config = dict(
    d_model=384,
    d_shared_expert=0,
    norm='rmsnorm',
    attn_scale=0.102,
    init='normal',
    optimizer='muon_variant',
    lr=0.00819,
    lr_mult_down=1.5,
    beta1=0.93,
    grad_clip=1.0,
    decay_fraction=0.625,
    decay_shape='linear',
    final_lr_fraction=0.0,
)
Below are experts of layer 8 (counted from 0) of a mixture-of-experts language model. Rows are named router (the router's row for the expert), gate (a neuron's input weights, with its number), up (a neuron's input weights, with its number), down (a neuron's output weights, with its number) and show model dimensions 288-383. Each number is 128 + 32 x the weight over its row's rms, rounded and kept within 0 to 255. Numbers have three digits each.
Before each expert's rows: "gets" lists some tokens that make up at least twice as much of what it gets as of all text; "comes before" lists some tokens at least twice as common just after its tokens as in all text. This comes from a sample of Wikipedia text that the model never trained on. Tokens count by the router's weight.

# expert 7
gets: " |", ".", ",", " of", ";", ")"
comes before: " ", "\n", " the", " The", " He", " In"
router:116069137177124134136124122137130164083121140128135138167111113130116145145131151098129172132060090187107057128177119127114132137132128138097089132105149103140084098100108106096095159145170087111079147116106156148089122167108156123131128101165113169104119125091113058144144182135140084128
gate0:104116154189156189176127151094134141123097124169137085139104145124100127153110185135189113189135118123100150146181137112114079173110153105131139095141063101113148130120110149107088112171098167132129072131114135131106157167111118150121116124128167106207117209168121107075106152125131220088
up0:096183082112101178127134118157137113105156136118150092112079104134120129110206143123114123123117139147138102157088112089098124159151166146105141098098184069179129144127171161147152079173138109121163135119120092150110129095102188154041155153172126077156121090106127146167150136127119046110
down0:071173101161087117175146169149091192127110125106158114089095132122106091084105131173124160160027170155113081135092159087110150150125152148157116120109112105112108128161146115128154057159085109141186110163120136117102103102117110105115131174089123060164143091048159182101124116147152093124
gate1:075139196106099121175230149151128116133103111103080192149079162125127152148135162132058114142136148133138108057160089124128137191092067117145158121129145106152069134152207088110126165122101100164138120146141158161106106090105065148158140094163165157194128144159134131077106172162137154129
up1:140162179155160157079107106128171107148158156125137110116179112174128168145075099084177137155112194129170143129148150126135138095134060129131152123121193094075135173101131127143097112106185083157139145088095105122126173084127146112133143119131119075114103117149107159083107129131141048153
down1:100150099135142114133074152115119155148158152083123160102103107182144150050180129126169152112127108129171148150130165060122140072150146104162108180093157114088121117186073153125098118100156081100080099130131181114166144099118138110095083142074077122089148084128131128129105176185118097093
gate2:124182161150132154139071153146081175181117125163128135156124090119090136098149157159116174151096099115176180030112131171080079124129089120184142171153030147140072135056098097115178138114136085105147191119141181107128125115110187154154109144106154101162098136121125068099096110111159107116
up2:180033143156128116105127138151137138163138084084104159071178092103130156114121165172071141201164108122147123120121149029132141118130179129124079122120116118130134132132174162093107122086087158112115128118123066152157125103084178174137096122117144158093125136139118116162110135129131141068
down2:171053113130135114094139089143170173059126105098150153103148108145144150137111088152147105186141151158111097127079144179202119153137132127151123128075150059136150088180079108149100143142111097145093150157122016127150133114127106120134125104147181124056084117154135127093111100066143118137
gate3:116108155071129126168151131130142146134106121074137125107147173129174063114138164189132140151146119129160160103123107185136138185078144117143133088158148146153145219059134173126097108162196161113089126111191124136152133160095162126175145181145116159147076063074121089106182116123169127115
up3:092126125187182161137117141168101139114142169147091141123089045142073135153126071091174085092147106119087099135127162084118111088154109110150140079095084138108111133106152041123156177091099101147127118089092111142172149112093126178046071104140105139134176189129179087135101132102107133137
down3:123134103124147136149119126181102093150089117136125159100169111134113160148113166189084102158154190107050113124151125069114130108121170101194127101128155116175050170198138077115131129112136123134130117134135132136119140091122137159082147151094133138125130176109136208166118131060133073111
gate4:139150165148100113096168192128161092136079155163140091085120166071082129206123079116057150128181148124049092134142082140177209138119152153121113139095126127177108121168096142121167048102148170104164093092096189083092108141183130114112155204152128083117129141123134124145120124130115145106
up4:081106142127172124127144085089146105135104153125125157152159113143139097129120201112182097103074119131090096176159126138094154087143122122183129108152112134108106079127171131184086159139108110082170150141127117171097144076132100178123158102067112169191064079145140082111179147125139136102
down4:123112143111123101166139150164127069128089153081181139131131102077146119053150153127180099075078150121070128074119101081193159083109072154156134146049113121129145155170148171171097083111132143040121153145068136129109176126143157164150137158124123125205119139130168098145175159150096149078
gate5:107173174129087101205163163168082174121172151156088117191100101167171077070123124164121146116156139093191126116086108164133082115123186111150136053133157105163162068098139113096108151161157074095205144127079134120129126151014101171186113141129138135132115159094117111136164109183099176121
up5:119172114146131151155102139141150105155162194131083159131099131146104155124113102119104130152096051129074113108148153047154146069157111131101131111107143173145166096086131107072100186118134166078148189135137172140161153167150093116128094138114175195145120129140114108125116112098152113147
down5:188116131121130137111139095119069144078133097166128149157089180089111142162166185051181186172161139161166158126174177111124116106092093093074193186146132174103146151131181109113161093084117192132112122178122155132162078114125066122096108088130109171091099129147194115092092067089121125116
gate6:058088108074123136178161129099108101124140158117143166135088090108155104152199088143157105126135155154179118064100127036204113159107147186143074164143134094110159117169084100144177121179139128109095115137098143110133107108188118134122161106210136115139156134170122150135092094150174116154
up6:101154110134097129128126129151130125074075117126138117095114148172064134136084149136095078152133101124022125108186125151086118139139137121089174123151099187146116140134142132112103123135143123120085119132123154168189107152049146128106140064114149111077151110110166146140133084115121186148
down6:113046120112130126167113132094087096161161113109145166153169172094105086096157148135127038172159198172136170111132121117145115212165138145150152136161111158158098101172125100134108130120135097130142077151057173135102098124124135130115127112148134168081090108058138153142128084154122101080
gate7:141070170113149183150121080149255116077134125143137124143073110139108083098142150102151131172116150125100131134215128133087163123141155113135199121084133090120128119108199106140168111167123171111189151156124091090088091153142112201115117114154199150076092110160129134118105121153113110097
up7:089144089126086198142127182135124095168155155117186167103150103102163124166100137113193156131142136093079088200118060098140073145145116147180137096177150081115098110113081150155151117115161082062148077170118181138133127104108156057157154126120135084156121110108094168120152153179073087144
down7:129137133096113121112118163138158123121134187224146159095164102107122135133086125137108154160093142094145086147102134174112098110128089131127142107135122121104125145165092143132164119123102143105111163151132150120153071135195158167095058134044193177157131186151144096133174110102142114143
gate8:110173163134132093147177127112102154090114157174201128119121147126112181110139100132116124180096090149109121110159127144109113061107106083147181117158129115141105099185157097135144126092159137092090129122127155111096098121166114157103114161117126108103154096139104135159112070119164101165
up8:137081106132131126162107105132137165057131106163102107149127094113167133068119198111141134161094085143061115083106114140114139116098162184071065125105098076117073125118158128084136133087155142133143159120183168170140093115107110100081092038106089080060128194153108146123115143097129114173
down8:098131150126147106115055154188175146047147081125108132136119143168170066107126100087170125145061113096099129114108132186110115130144098134173164106141084068101190119139149083141123165122148182107096146113200107163183128175123182107123094076173162079157192152131143118151137074181152078162
gate9:102119148107125151185082139125168167154079094078134093122162138101136100162065143079126166114119100147126156153142131133137115116064184100125104187057181096117129134147165124092155063119115137092122077101090089119127128163140160076079148124074117101083159125111155118163145183108144199163
up9:107094154121166141129143149170155083160113133163149072120089100135216141129145162161145132132121054146083168067105159170111107171142143144136160166146133148054111092146167064122156140105097112092168136151167118147128176086137158130161166175118136190146113102138198117105081139147109120132
down9:166068169188120107137153144107142106101091151136154123157110126136158142126149184129121134075118083105137157082082122206109119140185134053136101186087101173119084139153169087096159142096075142066139116167146139167157116138073068163137078113208161069119157163109123122165152150124186121160
gate10:116134131137133148167109088148140162190139116159110156083166182174171156135139124176112103085129148095113074107134165154120116116081161142128176081146126193116194125085139123029166116064173078097165112143161176128091106150073094122114168109145122093141179177183109050151218123181159123093
up10:162151096160164158125106101159187097150137165128114149054204129132195151130131105104158102113144155134116106155109132126123110109053099114133189117086070168144140076112121170087165123118149162121144101093101133201119084171142152158189198088122198130107100155101130149140150170122125084128
down10:108099135124138173111111116103182105095117138129112025205162086116157091097129144120115147137122169078156120119154196140138104110048124124122151132124147135196140125112163134066129118064159048035157112117132159154171122142123131120151189131133139142060093163166147152136083168184135106117
gate11:122105117149171112119140174080151125070121112069136098095100205143069163137147170109151140174158152136122087152141165127099114119105116126099151102146093099127163091072059187129121145115156101076099128122109163103085180207085163140154128081119135071074087128075072111146129091139187118126
up11:158223112062102171063159112166156068143109114120117112109108185148105136071131131132155104115135109115129129144153143082092142142158142099138094091114156140126127122130139096168145120187098108043137148146104163085180154171176154135125160113094099107080135152073131111116119106135096095119
down11:075125115163101158137111107086087147106111146152126129107106095173091132146074140103143187163112088115039147117117101117146143171210166105121112129101134174169079111105126123100121133154170141174139110107161158167087071097121101088113145090158154100192101133127120096181141136078119098109
gate12:044082172149104168148165098115117173101163130106084137120160145063148109131172136132118144085102118081127146155164088090126068143202109130166106126093149058157117059131156117130166123103126154120136140083198160152161083074210135170159156142106159182130133121147113101150129116103115086139
up12:153146121130167066171149104175094201116075135140135116161146115164099137138103123150133136090106146082083109159176128106178054142152136133149156101093102133177131168153166109123139163144103118121117117134142155163126112141126093101196149086155103148180111061143136112142138087116102119158
down12:143156112123121155116120185104112171125106135108163089111058125106143073118102123114123137098174101112099132180201108131192135118130128146131125141163094219167147175108149155135140194067111112154165130141127110109110134162133094172170154089081119138181141087124126098147154134143095110159
gate13:122099087116162117129134128078104150109113124187093112120084099107109132119098042118177127110185144155109123118096052100159152093141108140121083177166153156133131136075096125135137122126122125120127119084115161130135127129103173154137126154095105101162125066153131150113139132080157099104
up13:154095153133151177188141135128177119177194089167131040179122112103158155105116080103119175107150166101130110188101068113157149125139140146150152117154153143156166165186095175105133151186111100147084109172080111091118102150143157102139171178127107128183095124122107153155127097085143099148
down13:147072107098173087093136114137149094132186115175115160176111126127167127190152091164175058070150090101108102177086090058104106126112155148105114097121182087150159113116173103158150100093120125133120155048112126084106131120047138165067115161137137146134152176112097155167140086173147090111
gate14:137149139131136140171105150160080120128146075168093123118172142159068109156132152133113107171079121181158129125109171148120111167161137091103137093153122200126107175146113181118070087094071100142101124133093110091145141134137143180120172140114137128143153149161153131144146127110157122151
up14:148162037176083137136135062107100162161085122184140158109167087082066138135134075157128110196112150121103147084175131202132129131098102126095138103151164173131135104131170174146126123076074115164114097055140131170183110151091109150159139138118115158135122118103101132114165109152138157141
down14:121167087095135190185109046133100125171091130118116124156181078097055152131134117185141129140098130105133104120134128092139096113130088110109142109155120094085125052117165071125100114088077174130106149115197155131118164117115161135117168164138125141174166118139098100150198103188230120110

# expert 2
gets: "\n", " \"", "==", " (", "===", " a"
comes before: "-", "|", "\n", "==", "The", "==="
router:085196138106128074129114160109123140149161092161135139142128127099095112079118126065119141146093106102076138162087138138103105181145118174090101112152147105151148138200108117140124110160158113136107091166117145209095121140121118092096172174167130180094126109129112131186128150129117170092
gate0:057111157129104095137134156118160112171165154093106135122116170109147068158112140121138139112125146146110154114100164167107130138154152082109063123147083151156083114143160119074139092117150084131100132135149159116150186132145120111170135145152126126093113120056185131153164102173161095099
up0:133120138164151085085131157092126150105067164159174103090120108131104130138163052137171213107125166112166130110099147116135133083136091163169121143116157152143171082170155108123158115135149153087115119157131146086103203152111129069132127134110105108116140071198166142141143096114072108136
down0:154149104133139152096121080149127071130104123116136158105095101198103155133113123081126112110153164113129101081171093114089126091174129104083087120165171076153092174124099122111137155183134156103125145077107117101060091076113079168152073190069140147097123150066160103135135160151135154116
gate1:085100159134131083188112166105105098111098144144147143131103142175136076141102152136149106111170141136203116122125143134136088146089064114167106112148144134156150039129086152159173050117149137109103113133107169123065135123109116161199131163145112148060093144113108142119097091202122114139
up1:178072119081138095126107144093148097124119135092125093101117106148153061151135174102132146085151108123140139124179132144122062107124107140139119114113167146128167089090114157135248120085155123170116141090141147169137167128145108126159095132202113182113124088125085082154112091127164139136
down1:149128175126148113130126092109099095172111099101123110143111175192179111137134122132172094119176112103157137189176139131180110112133145157120086094166108083101131081125116159142128169117148105135178069131168142125126084147174181101176145157097137159135199125131134109137180173077127214117
gate2:117148138077149145047119137103137093147139141076207163079159093166077100132106137149171124164115088155202070108094175103127146169114114160124158058173095145108118105116134160221162134138129092166133110147168104140175080156069124116137127163083192113103081066106121164107102126117104138126
up2:123102129120115194119079130134118138160126127124103169147124141143127117123130219114160171132142089149138087146108159113127102180112118169131095085147123087166173129146075147117158103206159140144096131101177172092132091145103210034146106129121130124134145116081130185142162044114189170156
down2:120139050104157129176181109109178108197140110154073144148135085178155097112091071105113155140146175160154098148128118075169066195093123119120090074135107149131168074214132090085102133163178126128133154153111127091090180076123096150099126116078129130121133122152068135158206120073154150145
gate3:144118086127170144171183186121090113153180090066080145140186172123114140118155101093097175166079203175113076112124126135113058199097150112106112144203129151134114113088077163096143111127177170166157119136151151169142091095128185155137095116143155156143091080121132100110164114135107128118
up3:155130163047126108122144165163081162130170104139141199146119107078131144073114134170117117084127161127159116130117124169175077174160155134109072157164134076163104127147113142122126072078149097115132112129065151163137127128145119152107117173107153091150096136122087119121152153101171125164
down3:120107144090137133144077154103108094156158116084125189155161124151135200155101116155139092043134150105128120131155111113169175117129095170126171116165134127178159179099100103124116104154134041108057141110118177127144181180132127142154122135115153150124149147100088136080216091147121108097
gate4:103209117185152167121060162195122143121113096182071106135133163173136154156089111113115138141133171087152153147105145116141120144178098167114090124121180117130157092125123146156102090153110148128146131206150093101135124141113098140139032108102098163110101053101165154166170110157149177135
up4:116198143092210160112121105152058090079111094115152111073161127133137150184104138192134144228109126126155092129165119091142172106127117080127111124136171166110119072144093137106063073114121134117125139143111125068128126109125148110114087157124112118099115104143169181124110141048143197110
down4:130140153162121114077135137152135103166149142107127118104097179090092127073067134091112178133151169170115110182137072099111169118122109171103130109149154111113099169145114197151092087170086176101145146119134130139134138137065181069125164125146112123114140147109099092158149107095081144155
gate5:102122101122081087104147150145163163151119142118143174206143165161152136115149057141131078111122142145132121104121135148077122097077095117145076149095167070109147105130135158153157155120146104124124098150147092192170127115122126061075094123122082156083124083077163131152069155172115187112
up5:150153120125093140174127127161100067205122171127066128180127154143117162076116137180132111122121187156164189168105152135087124088171047142151118118174100087105174129194127149131189155119096165126108128153108155136088142140120127128145069107100150118137135127119130128150098160128111139133
down5:059111093161162096106113080101104092152140133081120128153124162155122139158149081111124153127169129141137110164109122145127137081120139063092100148158066067177165143090072175158178090149117144115076159150125146162155099115103094172078071148134149117083149147111097134120077123153114150196
gate6:098145073123100129077107125094111095109089130119093150157072127119115150120146132056171129120141098116126112150120108136089072167099135149153173154161106145126084101150164187221092104108118128181093148127134118097195142122160160111159109125136129178137181090164203091171111146111101103123
up6:121087137151143122191099179101149129176119091079105178092128081158017144135109144181139129080147130158180112107090120133081079122195155133133153189110106120085156138147169156151131036165160142194126106138115134111127079107141145119157082134164130081117160062156195100116129143159165090151
down6:191118138148133126147084107158097143157154119101155087190067122135125112110182143091145068126097130086065115146127157126092158134104150147134115112083141183140097141207139119139097065122153100172182102147071087077166111092101132127094111069169136133100132093163174125091093102156167122125
gate7:119124122102133187116092174101099140141157139138053125105144103128095152127047097131134069094138099113140129119137168150127073180149129117076112133103154121103075138138123127179124150146159112094171141182161082108127155080080187140143147142145198167188160103220149122144083178110139151187
up7:111141160100139150162158121106102091080165128137192163126157121107104110099064139120127149153116136148150154164148080122143086138165079134113162074178093079132110176125187070087172100155107128135089102142159113134104153097127092088148152125162167141102095184108136144153117160123132093090
down7:169154115140154129203146174105144164078091051115157145125166152139110153135055153130119142110129117135107181115144111057119151168124143129161138088093108156113068128093132127141170117131144148099125142096135125100164142090118094078105103161136162185109141078120110168110098140099127125106
gate8:143134158200190177122101088130139072158136164153066109117116128161100121145111072179146190122090180151099096141116075128143118152124114074124107130123122153108176157112164159173089118148168114063122129120165121164077180098144124135106083067102097124059123135077089138120085137153089098160
up8:120110148179054117110160125126080197125193185121143051118119045118133066114122180079110121117097098091103119078118118118112130163154103160150081108129134092133090126145076086095117125061134151098092127099096157076097120096126165122078148155142141165136156097096141123147147131100157205092
down8:074155123059111119135146136111084147162137090166136123135157123152147108095106185077122178098115132089146151153090106095087102156156192134118125125152079058137139121117107101210179174131157118130156128095128171136157164079138125131126087078082122180034149104105080182069131110081120118121
gate9:147140115134155121131157131144168109114147136101193120110129111083136129159100137115148148171103141160142153111100183115092138108123148165099142095092080183160192097139138152140119096133073123121128090137136107150125087164128138155146154148097122145090135130125105125134129136135157141094
up9:098114155088106141172117084054133148109171180153176157150124145197172128134115153184104113054143155072156120137153098109169170202168095149094116148104092141122102142100141079112130063066130120110198149098128097106133108114155120188085117143139169145129078086132120152126075106137116154134
down9:132086139136116102069236124101033154119092197149094173108125162167080171166156123147203082173112182111124152100115163121135095021171179135083155077136151161171121163071096162136106100082196139182130095087114124158139124169127147096111117139178050189132122088141158085156134155086145138100
gate10:109185186074126140173161114088105131153141145162059134134112125138130102091096103130045159099152105112109100117113098115135154163126180122114136076129137123114181092157144143126139090080104149121132112135119096108111135097083133072148124156152144169109161119151079156158175089067076140090
up10:146122084146156132164109128130171091140166120140073096095094116092113165060139158167132150109093160100177128138099123117140145126096120085097081140118171131142093154134143115124101118112057107156142148116085162111075126140115167123143050111123215159187182141131129099106103110145072125137
down10:101100096144130130181099100160102083080163094188130052121118085103146182094114157164159112125108103156143128136121153100130119154149088154154140103097186140116114143123110120164041161159148083111143104110103137158147129115103151107157153049067168194095152085061201121109123164106102138124
gate11:135067114189150186162128115136160099110189130190139171103150127104147079187117095133177086099124144152119116088055140200117166182099143164114105109053131161190094120166099099116121153155120124130165141088157121113123100060139114138125131134117110146133146190143120173171045164134125081145
up11:178166137114099078071142183126145157108099090099102162113103167093133107129078099179104182095093148124120191101127148108153087107114099152151160096148100107112168159120094158114109116076113116130135129107177117111059129147093121133152132147124100075121107161115085105133085157136144171163
down11:031078144158114103152152180145096139103069148150120162111167095108111137135173111147110071088178096138101139125075144171118104091110107113157114136171141125124090137094127177148075134139079101051070103109144084063105151161075163170131095131136164122073096092101088131146145154080119174163
gate12:094125155130134116121139162078125153152208087130130145166137068070093147153115149132072185122091105090134158112130134108142085133087078130126125120146107131133099158137137158109158121085153160127071111148092123107154106154080127109131121130187181146080084139080072168071107138201118087124
up12:128108153095092136119123079123164110195115158092106150100095140169186127104178156122121154158175083124190098147091138144143088108167130131150084072096147140132135102129105115066113152127153189146162069111145196162103211111119137183113125127112118161098090148122137157131180132091124184116
down12:115109166158165094151160084064140133189147084100091166163123097159100161190110174096085145095158118139117160102199133190114127192134173123085100132151149147103071131131134126108108135103105124149089126123091142122126150106095141132126091103015112165126154159107084147140098133097129134105
gate13:114087161092118243119160144148139134141150146070162187176143162110114091098195147155093119121121057132109097143091062123130143099134125141171093107132099200106090111103129175117122087095046073117097122140102108135119092113126114110142095145040094144170102085101107110134185122189144114111
up13:075110116151161107084209111094139060126116110106118124060123120110127150061090082101114159137165122180200090110135087168129127122169115192124119147170118101168164096104107142098150144102106129162153158081169109102151132147138155235118163161193100198175138116125085101091065116118107093048
down13:137137148103121080062090141128096140167200111062114075097109171111092130128163125137121141121114212192074127141106072119114110135185095096112100120229147121120121157150184146127137131083125125097135111092177199115117133154134150068092077120147154129114114107064094140089177146099119151118
gate14:143112081159172168051181084083081142109106078142133066121157123075112126170110077164107120093070108148124138151133108182140126203111111105087178130160164110167152155095124112179141070096101122121048095096047070089103160181128152127129119111159097105098124118145189107123095107127094092159
up14:143094111117076178144159126159022104201096156114184154113147135124107068174121124153140132129175140126150139121112147110099122134101120162084112166093124103102172134122171097057118158153127136112191094148128115134108096110117087112144121114169149106166169094103147085108118127114131155154
down14:182117145166084139142114187116117138167149089092019139154107097162125101128158083156108157091101106167112135131201111204168126113155128065090140112133108163077139117134163134155138209115168136197131120103151131165126157098094083100075097120195096150113094107173179165140144165164147124084

# expert 4
gets: " ", "–", "9", "%", " −", " $"
comes before: "1", "2", "3", "4", "5", "6"
router:059129146124124153093077131055143107124087110201126144123096075146125166173176154083159117119087115149129114152115182162086124096100042121106042148056143116117103112127099131141176122146133068201101095153103142112140102126070124121115114159054071149133067150075147131126105090065139145020
gate0:077078139128078170152149108138072100054108174157123131139162084105104135113142129117156180128233171156112118103158117124071130080162151103096127095118128048130099118150139105141197131163150081166049064102145123179161151125078099054085106071100101140143140178089116158129115112109119123142
up0:134102172078145122079085085105146119165131157178127086144111126189155132118108126138103175112058120145110112073085121242114186149120164109111128145149081129159147137097085091124083102166153117176188159118133146126130158111168169112136106128170180068137093085156089062060096147136153164172
down0:078142102126130177123151122118161065130111118156128163125121118081185109106165124122092054155093150178136110127105177130126163066121089162139140136114136097095114110102117112209119162057099147146122101152079125115166104092090080109089108076134160148100132120166101162128095101180100096154
gate1:073125150123104110177129133099111069170100105148134102151161168094129188124124117164120159097143120124175127150120135033138059104124141143146133184110152047140122085145163148132111110103116124186142178135115170104127098077123100127106160116104095111133128107119113127088217139092113157133
up1:123109117152069157154170143089190160113146091115145145142173174106133139132151107176063094142136089107138190151137176049116073123098168151191125231080131137164136108125156145137147054113138157111114100186079072111135114123131069100118147168133168135146113129099111143123189113114024133166
down1:164111129166114164185147093117174155123118104200110126106129102157152140117152114179094097090099095146150139140208115104124111113084129109131201172124131135116128144120119175148147169161097149176125086084077148091151109155118060164108135132150196076162045164163074216186091100162100189176
gate2:092120160134122132173112133126175108146123100150107128158177141104121129152157096130115063121174128106073127133077129070141140057119090096084171091133169097146091120147097128123212119144093138133127133139155086086140086163088187157106051121077093135190110122109107150092141115094108103127
up2:135150051101128137122140149125109176209131095125178138128174171086129128151094150079197108180157101127112114096121145119126132131130211094141121109102184068121126137124062200181157142216078133163065159109172218165094122159128193147146092151137174072160100093099170078146132121121164135141
down2:157124138130140086119097119093105150093154105111172138099125116151091122098102130121227126150191148123158132125120100133075119124091147133127116105125118177139172126126122122129073077136113140173106205117137117115116179119057113118166167147123165072150159115161160077162100076098133130114
gate3:084125084052134158095144115100122117163120175150163101164084065160103141182120109115110068073158138123124109154178149128160073144076144086169153053141090106131141098113106091091106114124096150138189177131121125107143144073086102114123069106150164107103196146118134194126152075116153123074
up3:160105183126148112090098102125081105169129189129096127183099154132185201096131074189168118160115159127185143104169140095091103164075140150096113058131119064117173152136083144143144171161111131155067146108141139195099139159114159162096120131155107116113167090119122119129101143155083134122
down3:115142123155124080147123082151075087039169162105090108138044130151073130069126124079102141106139147153185170165131114135124089145120123100118193168135103178096155174157115117116143156162128147144132202140138075138115124090120110119095132111084136182099103113122089173168091118179049122102
gate4:121125143114133147175108196084079118145154196139141134132113113099134130186100096057103097148135126111114138101095172108156148077176126191081058118123106105137175157090070172117141103129115142137116168121107150117107154161163097177150133120120100149156122071117062138173141122114116121100
up4:130187113133122178152121155154081120186124203073099142170095138160162127145154133090103122156117131123100144122139135086134104089144153161114128169158132111130200123072046188103136132135096091170116165144137126163145133141149128147144136152134130139161106155144090169126115095117115177129
down4:164158128106105092107114093199217188081185133129137136142143113149134140151197093125104168071152157092097155102135091115102125139094109032134150128141151124149129072141101174127177070191145166118135126148137157102188092141122153131132113162113083118192117152084124157130119124163125121116
gate5:081124118074144174193137180112059131121121094132139107119101126153132154115141129149125135108157107086112060147065159065117145097114111101134115091144065108120182156213089094117112162158124146112151171155149140068122179146089141211111133150113127121155122145120126146077120141109145110139
up5:134085151082097139123114087126167103124124165097121065122143126049162108132092087137134085120141137103141157128088130146112084135113095123074138162093122076122130155127122133148107130083079171113107084157154143175112124053182137116144150087137123077118173163161134139084107171167170181172
down5:144094120120085108153157152052122127090183109183221142127099140164126133137082131051079152101144116108177101132123114214055140156103183117106114126116113151142188152156114086152087076202104108127149133121154141122159108109103124112139064066150144140136165153130136096140119107134136105129
gate6:107126087144112158132120118130172201178164106151161099090102176138123172104163143099184150107124140133132128126119154104131111131088101126099090117093198147122057101152122141040164129113174193103138128180135138117187139089136127163167186125123115138143146096133132088171134088136111116091
up6:163079152119159171136091106117152108126137152086093141158088135142067157120192083061086109132165114160148167080114095180124043145105155108130115106116111112156143130128173163130092118120162133108105156177077147158177110165175150131045118143110083158137100108152112117199138138109118149185
down6:188110081111125158131132116134099136135156088124106104069139095166181094150113122152099149183098084128142106140147212108121126129129119117121100134101127210149087123165149128159168147093160124151154113110139147101123158156071127152029139160157113193105147100105098169151093129155129155193
gate7:109108135119170142119146088129139107116154147073128199097124138165107124146041100113123111120130130133120148114096136188064117109115092032135156080087108168099116094117134156112108087104117158084100149098114136131155116159104167177172149142092180098098126091130106104150143135103111129123
up7:091183132105147162150158128145083098161067169162087117137111144157158133121145098187118122135094172111156146109138130174112140092116136134118173132101110129135119110139162140084135122100121159115130092202084168084044136136115120165122098169136092101125174125192151135141153143075148090185
down7:107148217085096109126095163199156125122117100164149101155145089157146117098048135101121086123083097140122089150129086095131138107159179144131152172165109126145131064129095120157141060155166085135091144179143099126161157066189125166134133160101142089185132161106157060160161154160125197151
gate8:137094169142133169155117176078159140158092196125118074109121127147088129143157163128096151140153186076132163112091127126139183063148125136142087153102152149088135117225187130149132127161147084170134130109062147162105122102114137150187121134108114142124130119116101124155111116101079101077
up8:132169136116146160112103144136116092113127109135124043129100106128086113121081168187111088130143191082119141174110116098057139079115083160081115151126181141144148167141176135155179176136122152192137139141166062117131123176075128105138132127072129128127122097074111109091121167129064086080
down8:153140091178165131128095095118130157125126148076136123100169138111123117136149132075101154130124080120207112119137091132135044082202119167179098113148139134188142080078120157104077085119175153123111131123137116134151145118106100119082104094124104139125109136077123123065105137175187100174
gate9:097159128124070120145113124177153204121137160193156136103135122119076163084151104200081115112113129100162094093167121178155095179141091076145077109115101099148087122148141114105158092203199131182136105103152085124132108097128117099108095143138086155119166127079105113088127160170164147182
up9:166149130154145126107106152120113094100202137095130108158095163142103095123073150179118134138081139100088154160145094109102129098109121103132158093145118102097159119091184118117118131152129102106127134128146126134079133108139096151123158069123156073185122170172143133163128130117104158064
down9:128104160110127163136141122162140133182143163194168117185183158118108115119124116115131165092119148155170110148091165091173081159077128140119134172202133137180119150142117168128133091091131138148155125126153175135163182122117158145178122089202079118106123097108120134107146137155167125119
gate10:144167128198177082147110140165163174143072105130162118122108128139093184107075124147181128177103134109105125119143144185104130140149099138103103111054126106114153180115138167093088164125174125138100136143150125097169148112140105097099171113141075192137112056103105140135133092104164112161
up10:160192144120110141107099103130170115167118122102141149142085122124156163137136142136143092177133114119137130077129122151165128133126140135155167108082120130176123169138106165116117137110120167121094137089169083130182128098122139123120121127190082193086144108177171140112123117106152133087
down10:103100093120140148139152160136159146117148146095147093135118149165133148140118188185213135101162121166141148136155167119119081151178119144163157141097104095167115192106139188111162141125188080137189098122132078162146171126135146169166092148195110166125098056194094120127138167132155129120
gate11:124187103151173118118141153071139106137128123134138132151125145102104173113123164092133145135109063087092136137110101156143132107154140064144142121153109115187171097136150121058101099098141116081115152087122098138126121139050090145158197122088197117136090119094097172083118117107141127105
up11:168132126070144159115184107069056118062126121118140108110131130097161121146107115124141104105120151150138126140135157162092135122131143145117122105208141074130182158159137085125153121074126109140155148081141149153081143146158135183083087106118084165141116126101133130114100129114108087148
down11:108139153136139103106097080108110129136147149157117130122061165113107124151097127059127083193155131119197058180185168114127098196096128103067188156110078136143166089143143125084150145185154096144150102158137102160132106116125103105138114139085080110148089140109195108133109105092127077171
gate12:134161109170155176129102125190163138085167164086101148136136146162114116107084121067097136161128100125188055135087151113152124113116118118133103240087195132161083149181113130104170067041100154137151094133139114113124123142132114149147114173084114082101175151176104181143133185072092158140
up12:120102171094117105146127101110139171158062132130111161107135155124162116087151115101160180070178090163159111100170089150123104150132111113136165055137149167112161110076127122059099098134140112086152177130142144112122159151104084131085112121152128141170092138093134155200128145166136077123
down12:154121196156184129088108112076142194099166145132104158082165081112165127136157148098124133210105135134104120106111021149192106165073110162166163129165141101139083115051130160119159081182087126123110172077118061060123114124106104152112114125094067147100156144111133120139157126143151155119
gate13:178167157112134095127135093082099114165110156163137166176168134127091115080144059084127127118079105175124203150102195091081136183186103164139188098188178054067169164171149165159132121166171138178096102131107143126111134128187148135124108132075158167121155089103113174123158118184138096170
up13:140130110092189151147147096147086115136075166139098191136104138112123218129125135142091073151056134138132161107112160183142128139145095163187149157216137064134139174106136143161190122122175127139155134101157128172079105169115173109105163157056187200114134071127094144091159134197141105197
down13:082121079122207061109120098161126138150127137121182135146112082117125145069122114180119106172083055158148088170134164091139119137088164149121117068097087099157159103149216180150181143128103083126157089131126169157132157115114102106168138103132104126212127126191129134164068161132167120171
gate14:103096134166136099201153114127127096133130171108097123042139206179152062141140129108154111180117098164147106140219151086124116094163116075071126129108133092160027076092180141120072070115157133166139108130097131177113124101115208063150185108172140142069131113151120137151138123163169110152
up14:126118176109109161231100096139118118126100103145118106126109109137119126067146157172071098120158129102158096075108120053106159055102108129134113181144130096157154127105102131100115158099107156064178109059099108130140112169137075154110159155154135172159138147190091179110165096098076098208
down14:109145095145127119132138143109103067129148140155163098147068051088112130140110101080150114104121170133162047142137108090148086115126114131104131143188121050088109133151054131149136142118162154106128074097166160131101138142135102149068165186075138114126147129085129124116160122131104080121